config.yaml
n_layer: 19
d_model: 128
n_experts: 256
experts_per_token: 8
normalize_top_k: true
balance_loss: 0.00365
balance_bias: false
router_bias: true
init_std_router: 0.00886
lr_router: 0.00225
vocab_size: 8192
norm: "rmsnorm"
tie_embeddings: false
batch_tokens: 131072
train_tokens: 675000000
Below are experts of layer 4 (counted from 0) of a mixture-of-experts language model. Rows are named router (the router's row for the expert), up (a neuron's input weights, with its number) and show model dimensions 0-127. Each number is 128 + 32 x the weight over its row's rms, rounded and kept within 0 to 255.
After each expert's rows: "mostly gets" lists some tokens that are sent to it at least half of the time. This comes from a sample of Wikipedia text that the model never trained on.

# expert 12
router [178 189 114 114  93 119 150  93 116 124  82  66 143 130 150 124 155 145 139 123 199 143 134 133 144 114 134 162 109 193 104 159  95 184 184  77 147 103 112 128  88 106 173 113 157 209 118  84  60 105 140 128 137 111 174 112 129  84 140 175 141  98 136  99 133 172 140  81 117 179 112 135 140 141 194 171 206 144 122 125 122 170 120 114 139 113 166  73 137 162 101  97 115 134 110 135 146 124 172 106 148  87 136 115  99 103 125  83 139 148 114 138 134  76 120 134 113  81 181 168 112  67 142  82  99  69 147 140]
up0 [132  83 145 149 112 124  99 115 128 113 129 162 118  96  95 128 112  94 125  61 128 142 141  85  47 108 121 163 102 130 117 177 116 152 194 110 106 146 107 150 129 175  85 180 193 144 165 128  70 138 105 108 110 128 109 137 126 127 150 138 126  80  49  78 133 133 114 193 122 109 182 127 157 144  63 159  75 120 120 111 132 117  92 105  99  98 185 127 108 105  86  84 152 147  76 183 107 135 132 216 138 144 116 162 123 115 167  99 177 126 173 156  75 128  94 107 165 135  92 161 141 173 114 143 164 168 116 139]
mostly gets: " public", " government", " former", " court", " Assembly", " military"

# expert 246
router [184 159  85 111 145 137 178 127 108 144 111 117 110 159 124 121 149 140  83 141  69 189 102 100 178 158 150 131  72 142 117 124 138  83 117 145 154 151 107  62 125 169 186 170 135 185  93 111  83 127  72 150  98 140 174 163 179 163 132  95 107 149 120 133 124 107 133 108 154 118  94 202 173 122 160 169  90 150 150 138 130 167 135 156 120  98 114  94 128 126 108 150 109 100 102 129 184 106 118 103 147  99 131 131 123  56 105 144 202  44 152 173 160  94 159 141  76  91 114 149 117  92 144 108  98  87 173 112]
up0 [ 83 151 118 120 146 108 132 130 132 154 192 146 142 113 152  92 115 161 120 137  98 141  81 194 110 123  93 135 126 118 143 138 207 146  45 170 112 129 140 130 105 175 112 121 163 165  84 158 138 114 142  90  67 149  95 190 154 150 150 128 135 141 141  85 102  91  50 142 181  81 152 109 115 144 166 122  78 122 167 171 130 107 102 136 164 144 188 105 161 117 126 118 174 110  98 171  87 105 110 159 155 138 128 159 148 195  57 147 145  87 151 119 149 195 106 175 127 137 101 107 109 139 133 188 162 123  97 167]
mostly gets: " National", " Social", " economic", " Historic", " Independent", " municipal"

# expert 126
router [128 152  86  93 122 135 188 183 123 115 149 157 131  84 139 152 163 132 120 101 109 112 172 117 127 170 142 166  83 140 133 129 163 119 129 160 117  44 130 133  88 147  87  95 122 107 118 122 169 143  95  95 115 125 103 168 129 126 133 105  68  64  89  62 124 112  66 105 136 127 121 172 137 210 180 107 132 174  95 125 159 158 142 112 118 145 129 156 218 112  82 167 151 172 161 163  91 173 167 100 112 103 107 133 163 144 177 127  96 106 128 173 136 170 141 108  72 146 117 126 140  70 166  99 105 138  78  92]
up0 [136 101  61  91 121 104 147 118 152  97 143 144 143 133  95 154  98 131 100 154 148 133  66 137 109 118 166 122 109  87 172 101  96  99 144 132 189 129 126 173 112 170 117 108 142 135 149 160 151 138 135  94 138 111 104  59 109 141 128 132  85 162  91  87 135 154 185 204 216 158 140  90  68 162 155 117 145  96 114 139  94 143  66 176 191  95 131  90 130 136 109 152 134 109 148  89 157 134 142 115  73 128 107  93 104 143 173 151 142 105 152  95 169 137 108 149 162 188 115  72 120  90  63 140 103 144 194  86]
mostly gets: "year", " years", "teen", " feet", " degree", " ago"

# expert 69
router [126 136  71  76 111 136 189 108 144 119 151 159 167 151  84  94 121 121 124  70  86 141 121 178 122 129 149 156  98 132 160 154  72  89  84 120 162  88  67 156 132 211 132 128 124 103  72  73 127  93 105 172 126 160 138 132 130 111 144 134 154 123  56 117 134  60 121 136 117 104 124 165  89 201 172  76 144 102 104 156 144 140 144  98 166 183 165 142 169 126 148 118  82 151 209 156 168 111  85  96 106 130 125 144 171  82 162  92 124 134 120 145 133  95 155  65 125 164 117 146 159 156 144 131 128 112 122 118]
up0 [121  91 142 131 180 127 109  87 148 128  75 163 124 105  97  78 131 155  94 127  93 144 122 150  84 162  94 113 147 116 160 186  75 157  93 155 136 133 150 151 104 112 191 123  60 185 127 136 164  92 131 137 112 163  96 159  18 101 122  95 140 114 114 118 122 135 151 166 150  87 141 115 182 185 170 109 144 147 167  88  98  84 137 140 150 103 133  79 113  71 172 119 114 142  84 154  81 135 142 138  75 136 179 170  56 118 161 145 139 163 177 122 110 142  80 103 171 109 163 140 110 138  88 132 104 146 132 159]
mostly gets: " art", " scene", " structure", "ior", "ance", " plan"

# expert 120
router [117 133  82  99 148 180 197 107 120 168 187 100 110 158 130 132 114 119 122  99  98 172 151  96 158 135  48  87 121 144  70 145 108 129 119  72 127  86 134  58  68 143 189  75 157  88 122  84 100 120  82 113 119 125 139 163 162 103 150 179 147 147  72 115 101  98 167 102 156  95 141 110 141  95 137 116 132 159  77  97 125 136 160  93  86 117 147 165 150 153 171 153 147 116  89 118 135 103 125 124 133  88 103 118 158 120 184 115  60 101 117 111 160  89 113 176 118 102 131 147 167  61  98 101 116 109 193 120]
up0 [128 138 155 145 129 128 175 202 208 111 181  90 143 150 182 123 131 123 150 140 146  56 176 155 152  90 120 169  79 139  74 131 168 134 128  97 123 155 154 141 143 176 181 119 204 140 147 101 165 124  74 150 100 192 130 145 102 185 189 122 121 145  96 137 137 196 100 116 136 134 142 155 154 116 148 138 180 100 113  38 121 150  90 120 115 140 125 148 121 161 110 156 130  94 136 102 115  86 149 139 132 160 201 148 152 140  83 111 153 131 131  95 154 120 175 139 177 138 113 127  95 114 158 152 149  82 163 149]
mostly gets: " Most", " annual", " critical", "cial", "icial", " Total"